config.yaml
d_model: 320
balance_loss: 0.0022
balance_bias: true
init_std_router: 0.00932
norm_eps: 1e-05
init_std_up: 0.028
init_std_down: 0.00529
optimizer: "soap_variant"
lr: 0.0036
beta1: 0.95
grad_clip: 0.5
Below are experts of layer 7 (counted from 0) of a mixture-of-experts language model. Rows are named gate (a neuron's input weights, with its number), up (a neuron's input weights, with its number) and show model dimensions 160-239. Each number is 500 + 25 x the weight over its row's rms, rounded and kept within 0 to 999. Numbers have three digits each.
Before each expert's rows: "mostly gets" lists some tokens that are sent to it at least half of the time; "comes after" lists some tokens at least twice as common just before its tokens as in all text. This comes from a sample of Wikipedia text that the model never trained on. Tokens count by the router's weight.

# expert 85
mostly gets: "88", "86", "93", "87", "94", "95"
comes after: "1", ".", ",", " ", " | ", "–"
gate0:519479550518500531501496516463507556547469552543506486489529510507503499495502478520552517474466490501504499503526478487519524498530441434531503471505517490555529458483486479510507511520481536503477525507523490529482505488535504527514504517
up0:469511500462528456532500496499469465505515486499523506517518476523538492465466513479463505495548480487479506507497532505457510515494508502511469504485516498458497549519492495495549480486533468504525488502517461461494524522498452512526490488
gate1:509491486486531538465531464517471549496476492490501508496487512538451502525488503490506526536509519488490535533525522510468488508525476498475449536485490512469528520511548522506526490503492512527504470477464530488570498544480495502492510509
up1:518486553529506472487504504500493472538497497504471477534493482481514476454477527502485490499505464484524479518486492512526549485534485471528519454494519487497468499452451463504481547502493498483515530510550508526484476484498517539510505493
gate2:486518517507522534467473477489484524506494511502494467521488470497504461514523513511513490517524501480485504511511475459439541481494503490481531447498491461507517468500496520473482507499512500488513521496513489498492500518430534532539474484
up2:511490510478491470538542488525482473512511474500510519467500479497517534485489503449489515514501480502535502474502525512518477523527512533499512521530536546450507523491503510517535508523515507493461495505476496476500521494553459483462523540
gate3:564506495488492489509559518496491525517480462533470515472511498492508479496474451502499529462532487487450493519521442490469556502493451525525518473460508480481482518528508500552547505504473501514474491506536496502476484504439477522515519487
up3:499509499513514514439486541497505477467497536459520474499493508544510498501532582505480475512480490542529516482458552526538488493497552491499489552563506492495500484484518475466503473510495502527517501513491498514526513453524479507516503523
gate4:497492473485512515478495526473464528507496496496494494455507528481509501527531512541510487520502506495511485485507484464476488483496484462480527535502534438468504443517445476481498538468471477523525493469490467497523508482467468489484487441
up4:492517513480500520511535483481523512507476480486490492484470532518473492540511489511507524513493488463468510481515493429463493497490520480481496516565502485490567478477498498480547473511490504529458507506520508523514502529533538515457512520
gate5:524454514498462495516546503479521551523518472469513508553487455506519523495535512488442516502483503449514541483463514527498517511542519501519502493543499510471476483520518524555487474510452523462496510484500557468465472499493484469506486533
up5:527495503499492539516482518517548515493505491494579555523508441495510538504507492539491525509496556462521469474466547513484484491529482491487495505530518515508492477538483484516495500490510482504513474462476533479474540483504494480501458534
gate6:532510482480502507482473518529478484505514482453524472477499517495487504532466498508518568517500493503507482481515489476491516469524456503497464495518477496548490440482512489434504547485410452522517488505551495500525468437505498506480493489
up6:491494502472474504540502533514524522508477493468532471490513497495532500518519527485529467533494505502528474488515537505522510531514540557492518458497474504508523446513557490496488494502462467503525501519445496502531554497516501520461558513
gate7:499488518485481493473522496490500491514497510508494507497524532492537442495483460513531513518530507504535503517515510464477494476530520531471498521550535476489582469546502469444497501510454503576510490471475486528483529476498511489489510523
up7:465506502525495491526484538488516519509491547460530505515477488513494543469501544481478484484472492495453495482502484514511493523462466478515535523515469554477490467504455523541461491531509507460499508521513468484495536554502483494516487487
gate8:515513560489475458481506512454516488499507470516508498487490529463503518478489511434452489484486517525485484470499511466504516480484499480479530489501494502549506471532485502451480487509514496474491473505484499503495496512530447507464480472
up8:465565510472486558513506467474466514468530507492521469498484499505529497490480512468480501512499538515498491491481492507542513490558509515528493469494488506538514484486502491502435544532462532496495525488520498470502529500496474485473507500
gate9:496483547522521499497447502484498520484511544506509492508498504511509458503497475542490501496536544516507488516531510495492502456476526481489526501490489453476491480501468472534487495530525516506552512513441487526460524514485446475498532527
up9:508464476452465516498573505485507484505504498506504492503464489532465492468506523508474492498492459523461536523497495477520497511513513529510482509529481517509494486485484508485490507512469460524488508497535519475522508548483544511507476511
gate10:483502543471480503453519528517484505517524476520466545504517485484509502465544512549474463525498516471512483474479508494512487491521473493509500478500481522468464493508513471475521468494494487487482544476518506460542463460519521488478483507
up10:537502473479466528472501527532511498537469478484488480498494502506532487491503523469475458529488488518544497471455472470511467478521502521514492534480519504485465526518479486510501436504497499511505491529516496540583498460505490478489494507
gate11:523511513469511493515498480572522483509466484502485495532466498514478473483535527487514506511492546482494539511516515463528538469524536511491500481476484490496464523518512501507526514495480537517502473466505519519513495498483507472530515533
up11:534494552458520462485466481558530503521454475497472549503466503514456458507543516485498485469515543474500521526500527472530526472529533516519483481493488499493491542526477446490531503493478516505508514479518497520494499509479520475552531524
gate12:539489489556522563497519476473459548464496505526500490492464512498506518501495511540513522499476477483502507516489530506500477495482481512490540443506510483472505542501460475513493523469526489515478534501497479462477494485516487504509462507
up12:523507523510479500453485438473556514515432505496520480507471468540495509510495453515497472493545501428519508490525499544539451501490466515489541512507442523500558518511458496485496499511460507515478484500543469471497523491491470481481458493
gate13:499555497548529505498483468527469504516457461494508467483500478505531468477495502496472494505503533490547510507537490505535482488505484515462527494482512491499508492489549472503480477499481469489527480493518485529573512506474491512450490502
up13:504529492521478483501495468484492536476471524499507482510473482504532490483469489481491509499536547467519509485542482477543492498495469500503469514472502519484488486523524469527496464494429466469556495509510480532501494506448519521488491482
gate14:472524526483559509516524491509547501511416493537479532537492496499528486479513500516501474468466490500475488492497508469560468463491474493483513510502517456480491514521492439508516476497537460496535527522513537459485498519486476509494527496
up14:502563491474513504530535519516525511502436494516441554537514519478528498458491486493475495490471514461493508517500524467545484456492499521483498512529504445496533534481518481487533503498541499516533562536542546483502483501516492494505510489
gate15:527505459544496507473499499508493500475518470457522463479486509473448507508477514456554528487445506473523508508483507539507497534510503495509558570497447498515479522509514492527516520496483490527519589472486538473523482532497550501519546502
up15:552470463545475498474512519515523481478515505480516484486477515462466506506496506496525521490449502468532526505486479518514482502501517516514569548497448500518483544523540488508545532499507485495494589473488535487523493510479534490541553512
gate16:509554561509483524441481525535442505498524528481492488492506481492467511534513501535507470502530542465513464513540519477475483489423441466510521492491503517493477514507493494507468481479491531486489510472495498499457477469443530501493495465
up16:493434449510525472533539483447526508495468477521505496526517509493531495471484539469493513503496460552483520491480479495531515504539542522476481480526482479505490482472514507543505528525505469488528488521500502477554523548525490493489485516
gate17:493487512527538472487484491500459467484513502504480545509478503485490535547548534480538454495520465484501507499513480502493492484451519534508514514530466509527544487495420512523536485455507473484491466540526511522473514463474464522520510529
up17:488476483470512491473471533515513509525481498500493465512512483519463483493464461523513523494444509451489466509515486501524502508520528517466497479487546478499486487547530491486496497473487525487522505476524522462488484520509511474470534461
gate18:504483476486515507464483498505485477517501498546487553546488456490500496494500468504474501495487463486514482492500478470495455488491496530552528508516452570533470476475465460498486501515496498508490476449547502505538517484494489517521495501
up18:538466472481527526488457498513494475493508487523470513533499476474525491518520453509486483513479505484468515479492495485517496482483488518528504450509474562533489495511491494505487504502511517528530495474517526518500517478521490489514489482
gate19:517539492527508512526510484446519479501495518483523522521495492478482536517502490567496450459518488486490535507483496470545544519524475486438527455496533521500473479473502501490501521539544490513492527464535481495525482492473546489465475495
up19:513521507517530522508498495489522449494489503499526526486470492464498527510490501564508440473501495500510545522514513478508566534525491483446525472486538498505475478492506514466512488530483505472518521470530459464503496506485521506453473505
gate20:479500460500502521545472515504462516486490451450465526499506475482539492543482558495485495508479499507485502495494486443514518513500489534502509513532505494528509494480546503489496556463486546527501514493532511513472494507493504491512503531
up20:516484540521488486453544495483533489525522568540525498488485505512491509498511446525545511492508497525496512493488490547500501490504495479483517504478478477491505529518453506537491466502535455467492513501465508498515467482513517512495525453
gate21:486466497470520504545519499519507517498509519490494491499465510445510519446466472510508488523509512519497490483478556498520493536455513504514507477467492521481521541495482529520485503461506497532472513524502523481513541508495485497527541535
up21:506526544486511507404476503481471474514452477506516498501516490533521502514536532486494514484458476475493515509527468471489506468525501513503515511558493493491456497515506509502499496521522507480511502435481474511454483500509532522522486472
gate22:471495481494472523482505529531518472501483486505485535508512467516481456523484490505505484489457552498486538507479487512455490426514465509513481472477510520445509490482494512477497506461491489520491466517499508467525491452503482473492503513
up22:524501497532482474513476509501482500486500499513472476479524478496508439487523541519445506496518493494462495523531515513491482473557520508498530500484510464499449539476451530498557491520489524500484474533468526520515484510450500522525489490
gate23:504514496547535497516473501480516466519481523502492558501493477516490490484539498517537495489527485502447527455500501469494490527537467501500483536511489492492520494487514488408547481499509485517495511484499474527462511461492494534502457500
up23:501493469504502550554510521522507434520451514472480484488485520510488504479499521507525464498490473515503484486490521529518525488535485461520511498489518518505519461528518501445526462511549500525514506519479518468497496511535483499485504510
gate24:491537467491480506517546503539500530493497519502514449483482492520444506540460492495521493495507504531494473491488487453525528466504527507490513542477514500505521456480521508474503467458494502495491492499518482527492563522534471493475511524
up24:472480532478549477436432533497490478501503507475498482504514549469526491466482492522512505505497490451505503551542516505476473528447491535529473494514475493507481540494481497506488534549544516557521479506470492495544470476460505513515516506
gate25:487466470475549499484475472504475440529533548510518500504489490484503464540532508520488507539491498507446501497494483493536510534484483509499510527535476459490458501539547512483564542476491495511460511515461495543489544488490473510485518520
up25:501502489505549507498472541503484501496499480488507457462499565512514492513538516487454504514442515526481493495512525504521529497509494470515448534510504552513532492476543538468552452524483479469505512549460516521469514516540518516510476518
gate26:513503520488477527524500507468504475529502491500498495526551496481486482479537485563509490450513526505511489513445500478539488503526528516523501496500453495541474515511473512545501521503488525467512533475523521533531501495543491473483497521
up26:461505491478499481507490523440481478527470502515496484494525509480498506516520471527494493473488493481473506490482517500479483513503550542555500510545446495518446510511499495468470492499508497475474523473501500481498497497560492492465468508

# expert 83
mostly gets: "===", " ===", "====", " | \"", "',", " | | |"
comes after: "\n\n", "\n", "3", "6", " d", "5"
gate0:457531495457459475530449484498510501499492481492455487527515516520482500501479536486499509492486494526463493527496560470510504518505486462529471521473421514476574498505490495485519483494492540566496507464496491518509524521453515492486507495
up0:462505468481511473521479508522487486467496487512497524531463486491475478461506466459487504525548478498505458516510509506469503500527437541497505484489437485459476491473524516484500477475461543473513514472497477481553530529481510462520499505
gate1:477493519505438513511465480471505492480464498478480493498526456517489510547476524511450549550447489519472511511484447508493475499471489510474497525517521456510536516504515477484522492487504473498535508509479458529450484504517491515496507469
up1:483497494522542513484516533532496500503530506521507507518490556478500477480519475487540451451543513463523500473502556470492502507520513472534473485497483495485469479442513526522469504511511509500516499500514552485545507502499515481507485538
gate2:458475469500477476498495544505451489544490486546471498564459484483538506522492491486530523521501497505506522509532493517492501503533505480473496500472457470541467514510540510544547544489496499509495478514494470517498495532466522472451497487
up2:542503533514509506525485472465539514465525506456521518437547531505463498483519495485462498495524504499512504481467512485507490500498503513522469514516548520479506476477468478467475478523482475478493511488488527504504540460519492506539505490
gate3:495487491479517550507467497490490480530521510493496529511544530531527478451473489504525524515518479495493479478488543486508476521471484469436454520487467483487476481486471467519502488484491483482521489491513486508516480513476470509505464526
up3:516495502509494444509511512498526498472500511496505513497462497457472519558531511498473477507476495504519499502522453517479493498527518553516532492463499497494516534507534529504490512497487509510511510497489517520459520473519514475498550466
gate4:543520501487482499497483545551528481513514504459520513501497454504477497482512549462499458518504440533472488500499492471508527498547539506488483535510479482509492513473530542446548472513498476480514529481474442479490541506541496506478511449
up4:578496499503459486507513498543545487486513523470543497513496499529471497492526517455516435487497450527479480515490508484493522484533537496473468540517462515493528513484512544455537474525490479480505498465480429452486551482540460500500510468
gate5:517544488510497496508530519467526506515534517518484507507501502449493519506523509482540472533492511495473520480479496514465542489482491447508436466510558479446503501502507482480475504473501503523467507474486491547485520493488538474518483502
up5:488473506503483493524501491511510527509473516526476467480483510492485482515514466484454467507498501483525494547516534497477502487504484524517543527535484524557493500499477504486516503512475466434492469503507448486493493510554492507482531442
gate6:533498493508478484481501489489501507483492480491501465521485505481526477461477512488514468469488502477460556493517484504505485549528508485474525507538456505515469473499535465519510511488514486505459545515453463506524480493440550457500484476
up6:497498498529492547518493501515519505543486492481488526471541494513495534539520502527470537505512480524551433502477515485474511467434507470490464484481533486497506527497490532486494484501482487478536461522508510486466526498544475523501494503
gate7:465492494518497479502470490475510527476483461481476538494486525481539477500486490442515501536504521462506490521476503505553500491473526533519471511506476506447506498496522492494520511522541513486514515479495507527511483528520513488518502536
up7:483454479505488471512462488517480500493462466525503531462491498488527506483500517457485492505474519473521452511515523532511480527523529553527529507500508503479518490491523448484540519510494501486515496524482518486509514490500438480505511532
gate8:471526450449488502483533493499546508491486517478498515504514497492467485455510496489533457475509470477497491523511486507502470504507510463493536507486516505492465464516518471454458482531554506487483520541476536495427510503522527504511481522
up8:511508513533511470516482499478493497504517500514505481494498509486531517523519487507493543512497527517499564516509507495487492476508487511517502514528501495524560524515516516531485569453463490557525498481498497466528480497487472508492486504
gate9:562495547498478519462467473496494466492507498496514493498497517515504489450519472490531491549502457475453478519477491507514510502489506507475505511558500523538492507489516491503487490478466506524468548548515478502518496497488486515541505520
up9:537497512508519512480500468503508472506478506506528473482496503518496500462525526491522485565524458494477476486488495485525499479497548533526499495506494492531460505499437474533467516481517498468496540522506483480511494513506467501489490531
gate10:464477543496528512493527487460470473514502447490495486505510508542488530521530527505497534513510475529503489477467540519456496521458468494503496508533506502470512469510527494486522511439511504519499507529486534503501515516487520480486494526
up10:469477498495516482493546476491484451534499468514510488478522539546499497531559501512500520516532451496518441482462527523473528518475485493506481484521503506481503488529525472469550518475525513483514525516499497478495459496481533482504475491
gate11:514504484470499489513440450512490507515504496510478503501469466519544533549511479518515498542499522503473483482514505487533526506520497467491493524558470492517519509506508517475558533496481497504503511527500515515501522566467490526487488517
up11:456493463484515510489539533466500515448483496507478493517547546508457470480424525466475516479471476494523516534490495503467491482484502528489511502473529504468501485549473443522518479468499514510502473473505501483483473488523509505456538435
gate12:529537466540487518478493475519510486522511448476493473516485446478494530491482462493493513546486470510506486525438518474523456485495496523496523487522464501495514464471469508511513513472538477500485536489497513498452489503453457478471506538
up12:504554492530475507503487484506506529509492472484505493513496479487498517501478455501465517535500496533502490542465519503545454486525502528503525474528460517500514490488485498489508476489520470482487518513519493498459504486471461475492502525
gate13:478493555495499498458483488521537508455492503532496550468534498508516487462485525458515483511539488423484457550503544466508479482512496468496488468482466454501504471494531488483505526473508481470489519522544502466460536481458477513479510506
up13:477513533490474503417508474528541489476459527534493531502532494516525483437493493461495495505518490462502484552528512468526460487511521467490478516500465470534462467428523465492522523488510490471484519498547515455487539465455497515487518482
gate14:487487471514488482500484541474500535515504492501535507510518453494525500493470489570495483493516507466475484518506501505474463517490443449511524508468515502492480478570497487475498498493530486472511464543542483517479523495464496526519536471
up14:472453451522452478513476535467491527521499494497543491536520489507516507476474483556489485498518504474473464526494486492460481535473461448499526514445522467519495481542456490474502509491533477496502465523532469534471520520472515509517540482
gate15:471514523487474498453530506467499515522507500518463499493476491462451520469505504469523494462458481503537492503487509500521518473484528505487516513506474478522447476509547490505484511507502499503500496511478477489486517500502496449488465481
up15:550483505450523498524526501552476491516559506525537480528509494493543537503457537504507520523538505520533468511473494483485511518504489484507470484532457511493528493442531488504485507521520465469544517503523516495536512474529508489523501542
gate16:490487518455521498535457511490484505541455485475517501528505503456465525486532496497482508499435534502529478468498477499503494479473455478491469488534506528484518559504469489495511468506533464463482515505496547492538496529499472492504466504
up16:509496484509480491450490469491493492504523509514523506427498500565532508500478515459522505488559516527446499496502545506493496537528569510515530495499483488529493464475494499488491496505465518516526493522502451525471511488483495485530490516
gate17:448491543502500509539472513523498476487522527461486490511483469510533528521493492557522436480506526513506539504478476483548452483471494512506509502462483425476475469489517484527508446519480494515486511497510514491545551470505473476432474498
up17:538520469480477507449534511462483562513475500522522482463516510501483495483480520446466525543497487478492484496483517503493518517531516493504502503529514558509482520484470532450475531506526507471530466508490500509441468498511500500531537454
gate18:459503511509486505528551464503502495487469511519429490486527509475539517505528486490485554541493521511508463520538457513508511539508509409468514507519564471479511513503510558525545505503539454507486529507533482512491502462510474507530495491
up18:528503489489504467491467538492496507499511499503564499522492487535472490490491511492528466451494481474518515503453536489481484472507491560526482490471435544511495483501477457489453524497453546517516480488467513500517483547487522501485514497
gate19:536502499509489462512451490485488488532518459519521509509484494491533495539506493502444500510454479482512485519500462542546487461490479489497510492495472517502489512517551479506517475491496460523485529476507498516460471537493469448496512546
up19:440485515501528505537501484470506493501490536517507494495491486501481494491507505487478531498511451464530453494504484512531407493466491483506465487475468487468489527490484494520478512480521505494496515499505524507485497546503467477507463523
gate20:552500536455457524462522483482534501488559506486516515535514474477464498506498488451506540494505487480457496440541498545534505478536494481479474523469508486442492478491536468488532502567486464497474484478547486503511494533471498517518543527
up20:510486531495477528456486536545492458483530505515517532560493501457486469471494521502503475512484486538480528463520488526543499472508497473473533499495495481491518475495522508477548525498494490481513490466503536506450526539494494513521521536
gate21:511531543537471511481481503500496486515499557446516512522506514555513454496499483497510505490499483476530514520490476505540506477518505502507468477489497481517480477511538513467523520471535517534557538477520438484522503524520421473467535505
up21:531462466505507509474541537482549518449506459538461525519490525457517537470522483463504495532518514516456487502522519500462496513495489512473465507477504483490507497478475486500502519518499525476437517536454502499495518475492536498508504515
gate22:511475493468482523496530511500533492491495505506528474535548479484524532489478467518517522510465502476482531567474507499511458502515486528443533505492532530475515515505485479529515483516510515477498511497510521526449490468520535456503491565
up22:515527548539470505493469467463461499526502506525506517484502520533525458539516483491498479530495481479533519456549483502476528484466492446529505490492485531525470492433492496460493498501470458520483497505497487448545475492493480515488481456
gate23:494432476486490494525506503482506477488538505491493556542513501510461493518479466517514528471503502495501479494438467482478530521494484501465521506475533499483474468519483511470495480517533469482510511466504512428460499485478512520499532515
up23:476453464495492483490450481502548501492520517489507501480499489492472470504533450513478539445507502499505491493451474492489493498510503504494517482491512470507476511508496507462506547518527460492519555464529516440510514511451487520459503531
gate24:463490479512489474537484519517485475501538516487509479472558493475531493531488541464535486518477485491486508533485491482457493488541532470529508481497492561529472508520510514492480497510570442482451486519515504480471486483525476489454489506
up24:470518509527486492547483510510504491470542522528511473490575516470543506540488538457530485520477489496484486532491504497454501495522539475492488461514489539497486503508494531498497490513564475449465497528517503522489498471516492515476479489
gate25:491497543479460469533492519455523491513505485546471489471527473461475510469459500460500511487515481517435544498478440495523493519470498517484493518484511470549462472515470522501503510543499537477508503487510534485512503498470496548525504509
up25:509513454551535518465489473521508509500498530465510488531466554496526476547519489546504518517444519506589472503518562481500524461504512507532495510498483536480531530487532464494504500480488503510479485517502459525491515495521505457471488510
gate26:493457479505472474507497542536461497495535517481466495462463486509477457492473503524538514501486487464511491522486467486555497510489539525490485519484511529552451505481530517506498512464488506472498514521510508511499489514482497497538529487
up26:514515522474501518526492467463534476493462491495523488523521510474537524479529516487479508496476538510495497482521534496466507515561463453491498488499504481485532487518474454486496494535522488537477498500506485477508522457484526513498471511

# expert 67
mostly gets: "==", " comp", " ==", "yl", "==See also==", " Comp"
comes after: "\n\n", " p", " P", " T", " t", "History"
gate0:457526484523511491494514470537501481498495480485469491522495541471533469477503513483471500483474516487544489470515487504475487494497498512487508497475535492545492518539515494499530472563464529504508439511474496497511528519453472525493502508
up0:493517479482489483503497473515495504513483503446494541504507543488527497471483521509481495471501529503512470492510474510514503492492471495531489512478545469555487512514520491488519501539510529506498461552493532501502498519491445512511499504
gate1:489460539517486453506445521529486510469506507458517499522476498530472453469512540505516513453518520469481506510521524495507529489548496531504554492497526496484552503522529492490522513459462488425457468482473485471523499472464520500512482483
up1:513490496496505494499471523526522481518456468477504501528444480531518450482517496543492528515511498527487554506514522534490508470532555490491514498498519498554536472501512497454508501463494480427503510496517474510541496497509527501508487460
gate2:507481542501517491520462472552475520521507474458517501529452504471480480480488532529550511474486540565504486522485544490512526494469541511541526498477514469493536499564492479511505516457476504519511499492472528546525481474501516508497476496
up2:505484486509481493523477495485518554491463503438459485538453509468477493501508482479520522487477515548459516491454481498481496506486494544494489508505523475530519495513498492484499514475499530522468518458477490488561476443500492492485499476
gate3:485541531523488501527505443509492485470462493479497498450509534497480511489562465485526503473496501524492493514481514487470470526494477454470505537499491509474498524502485538507521481487490515558517501484490529504488501508498518528512507506
up3:548498462500560493503483544469517520504515527442532565511518465482498504498517490515507512525502512476479492505513516522465534507473542535530491518533517501523470536493471458492491527475479490492487490502514515512506534467475513463486440480
gate4:470511479526470433496495513516502499508489478488494473520475486461516525523511542444528527503513497503462496504500513485497449478518505485524461478497504522505488505516485468485505486530520491496506506473492480506511520507512527525454522485
up4:469499474527475482526452488504502473527492485480544487549507483490509533523466541475548530479497517501466496499463517474499483517489530522513451501492482547506498493574470482490535505506476459479526504507501511486542484491519505509476519509
gate5:536507527470494490524546482484487492439483542493498531504490472449506503514516486500520512527511511458528532492526522490498503526487479493493436500477513563470468523462490434482527522504517512507512522465500496537529498536470534512475452539
up5:475461470531480546457489562491561502531538499496508505495467509514491507508473501510483475497510503490523449524484497517503515488511553495494494508494503490503524566522505538520447493495466496474500490539510491451465512505519494497522498505
gate6:481506504483516481471476475491525519492494541473492459536499509490507493493483463537496492485525530534512472477477553457505508493483510454518550471485539492451486467502495515489511534486495495541485499467475523480531489511467482467548517508
up6:518502486519496519495547546498482477502520458535479505467524527517494496498494506491493508499506495478511503527552484546487516531523439508484461512504460472552523536508497480512503502491491498470513503523497493521492485478498465522446473484
gate7:464484515520491480538553480500505501500465532503488471448506499458555512529487495496553500507491496459476466475515456511513474510525469497470500546511475506483495474510489509505484480486501479520463524522437473476511467515488478504486513506
up7:524488504485537507511497495503529520515543459506512523530462476501481452501475484482493474488549526478514502472485510489488503529498464496478526458485530505521496504465510499505513499528548536474492456510518524485478530520505526513492491480
gate8:497432543498498478515491472477481467519470493476476456495502487480543519482510506492506501514471487482602505481530509501508511500440490487511527490523498501451506461524502486453501502508542518467494498518538480524501503487490511451475520521
up8:503494538491530509512484492493535491525518504495500468462538479497495508501524484511526527476461514512586509488527512492476501505471509516481499525526486505492478433489475497455490497519540472463461519521504494502473524473544505443465496493
gate9:491472499508481482438489467491488534484512479502506482443491490517503463495527541511528523495509465497508484464473520482496481500509503485513459519505517513515502490505507534489517497519563501503532511461546457501499531534459514489487459524
up9:506482519499508493483494497514492486516549469500481508505492506529504490496510505549497517482478471557463498497445506485508518502504521503499503514478465506533497517516540514481513530483509517544538531486495524459510527479494525480499465547
gate10:460524555484496514519509474454450497510476487529501492531464538490538491435484528534522500551507510526467461473502496503519552500536474494503511499480489525445479542507514506503498522537492509552495480506526529533494492510468509486538502516
up10:482502533489495537500489457470493537486466483496484507482461517509531508447480527541512514519509537525452468490503518514539539486520491530546510499493452522476491491491527486497512514545452542516497493471505529518500494463461503512557487511
gate11:516489530493503469504496491504556479512508470487498515506535492488509508473498495499461480525501510537472489556502518522483510487475493502481515554444520460493504467499550459507528511485533461514510488447486483492531489563514460495534521465
up11:527509549465496484453486473564494533541497508483474514480483504502529521522495493458496475525510528456432489479490457518494537501466509504489485490499529481525469478540480496462529485491477484432464521469504512527519504478482498508501530506
gate12:475465494517509536496443504508494507521491501481523520474511506477539476486490483472491478461507506489489495508495520487495453495474486493496479526511519548496505461527533503468513475496506554522465494486508473498533503492482490498525477520
up12:529532477493488467516532500502473481502481511514502524545496504525474496508558510525545516517483489530526518522524490509503529509480531489488533495492506485479498542466453481511479501527517486455531473517497484526445514477531490505492500513
gate13:489536458486484478498495517518446491535510493494427508499500482505486477459539503484502481499472488469500458508520497531513526484529473462493527485494476473541508490504573508470515463495517538506488501516444534456493482512497519529514471546
up13:512499507493503473539499501533468499531526494439516467487519514461543495513451518547521546509471495530528494493528458495502547485487496471503479495449466499467559523519506495495525469505520509513500508503504490438513534471536529501511459459
gate14:456513489502485479514499558521512546521488492489465496505477495489525459494476491473491495539510503505512558495475474506513471503455507514492484543489568487482459504518478479495519499511470506503474462522508507529505464468509438501497484510
up14:537504509505528553504499472489522440474508499514488484508496528485473538476517486504501522452506529488487438526503530477526522496540509507493523485521459492517506483446488517503483477493504501505515513493524485475491521509512543477477506458
gate15:511505518490507497513506518530550484532480483501475479492500499474493514490509460553528489439480517522505485539525474486507480509502479490458468510481511520482511480477487457530462522541489509516494550490435482482510476507507508449464474473
up15:514502464518472489476510466494429531518501491526527515514515505520501495493525509454494508579514458491487497458508525460455487478526529494509535495494502502506530519511508525464536474512521465508486478500515510492495482504510476564506556535
gate16:532552519498475491470498472527513538477473498529497504490450449514500508474505478444521478481511503525485507468504529533503518514526508511473499538509521484474479533508534492491523476491499495489535491518492527527502510533495461508505533498
up16:544516499518515494543496475443508524563467471508499480490457497505444475539468507483488476503532516502493480501495483529510497504501499501546498462512492508529452452515488517523497483492496502527504506456561505515519472474499549510491474482
gate17:485507487439522528456509439506495499546461509520508492527454494503540524500509500503531548460498509526543497508557494526486532491518457505482468505464497522515505494526480481499531520497508493501501508519472508546450479527505505519505491490
up17:522483497503476487523492549526486484475545503514505495474568492502484485503508506533491454520501456518495449484468533487538501492504524493506500494511516481498515472504476502520476523516488502505449516520525490474501527530528495496504506502
gate18:496481486480507514512469512533506508486466486477542566509501449531510524463474496516506478476499518509498470502484530475499469442516464484515530496528528488445494500454468487515462471510508486492487497447511536465514489570502531463491480475
up18:480529478433516472508519531519511499506534498471513506525535487503507500456484492518474491516469528533440496485486503528516498514537509497493513490502526484491438448493524542498494513479499531511447507443522493472469488528482496516483481502
gate19:495521474512505472471467482518533502485505437509550478460496471511507497532487494494488499516505511495521505520514504496443528521516543479482565548486524489508492511473522510514498473482496535510489553479529463457533520495490505526506511458
up19:491513502460508504501501472512481529486506510479458481514482514501531516470541523480500515469452450494507501486502467491555489509494494536514445454503450549494500520502472473509477525479514523491505485475480544539459512496488513490512504468
gate20:473474490497456513524481462456505491494495476416502432460531498487509490504496481505512525513476463548470451515510502503504469542479490526503509517545517474438507503473521528493487510509484482491512505481535513482489512477464496568481542513
up20:530506545510542472475532546524459511479531572561531544519494496503501484510498539485483497489507517487548518489512479492528536465506459480507493487454515500515508476517482475526519509462517517493478524523471484511515519546529481455495460466
gate21:523505484510474505483505542482513503523415524501477517511500479503453490490486515504470508548487514503536414530520498475499528514499514453465513487499511543518456519491479499498475515498455500491480475477491509501440528475500527515500488483
up21:497483520491521503512473470498459485485523484519498480499536516463483496438519477502504523489502495456462485445503487521502514482526535485529475475517499467542499463500527513468494496467563501547499540481454513532507515507522467528512504490
gate22:514521532514535476455540477504475517480509499468439528488485485509543528501512475483524490517533491460476466473454478526514528531469526480497413484509511498487478495489503517546542506496475550521489524487490489498532506498496498519486531505
up22:495443487503539534495427542484501509490483495557530483520488530491490484500456487490494522467474495516533567491524532481484451475484514533469521523497481487472493521509516482489470481470531497485479495518555455491463513511492518489500502529
gate23:464493521487517514541492514496524465478492511439503505537492479503503564485521563479489485494487500471499483509508488510512484482502511473505534552527472553519519468530488546496496451458494541468533461482526464504484529506477529480498546492
up23:538485496511477469475515512505432513497479495535494481488539497512510454500476482505531526521495507531486482485516501486482529513486474508494482467480504468502500537469511459496488514498505455531473528538465487495469491492512475501488456500
gate24:502484523504490502516443533460458487451478491494507491553482495510508502444494482526509501513508540442473504467537501535510481509514525474510489481488477484517484491537521467508532502454534515538515518491456489493458549486486503520478514514
up24:498485507516507512539463512514529504519498482486516539500464480546485456412535476513524502504533480459493495485509507480465477473519508517539498505523485479501520510468496487486495504454531517503514516516466495484502511444492480596513538495
gate25:504493508462510574512487508505477504543501475496495449537477491486461477495432484495519540542507490521461475481497495489533477510512491518479494475490481508479502521530545503478511472528531519504482524519474468488513466513479508489512467502
up25:530505492505501500479483513521521495483520465496497544486497492497529531492503513509520475484548473482564488525512483486480492500517509501482526486491492495492495504508553487469506494540511533507500465442530509491489475504486540529485500546
gate26:489508552499490516507478473470513510517488531531515472477491491495519510501497444468502510532480499507482501491527499495495465517501496508485486484537511506474485527542481498478517509514502477469494477547539446530527508524526458489496487541
up26:495477519522494459536484506524487483488477504496568485505476499453511513537494511441486476512462461501461480457505516498527521506519495527510484516480509482498497482493513464524502486519449477465517475513553509516505500474545496533504489555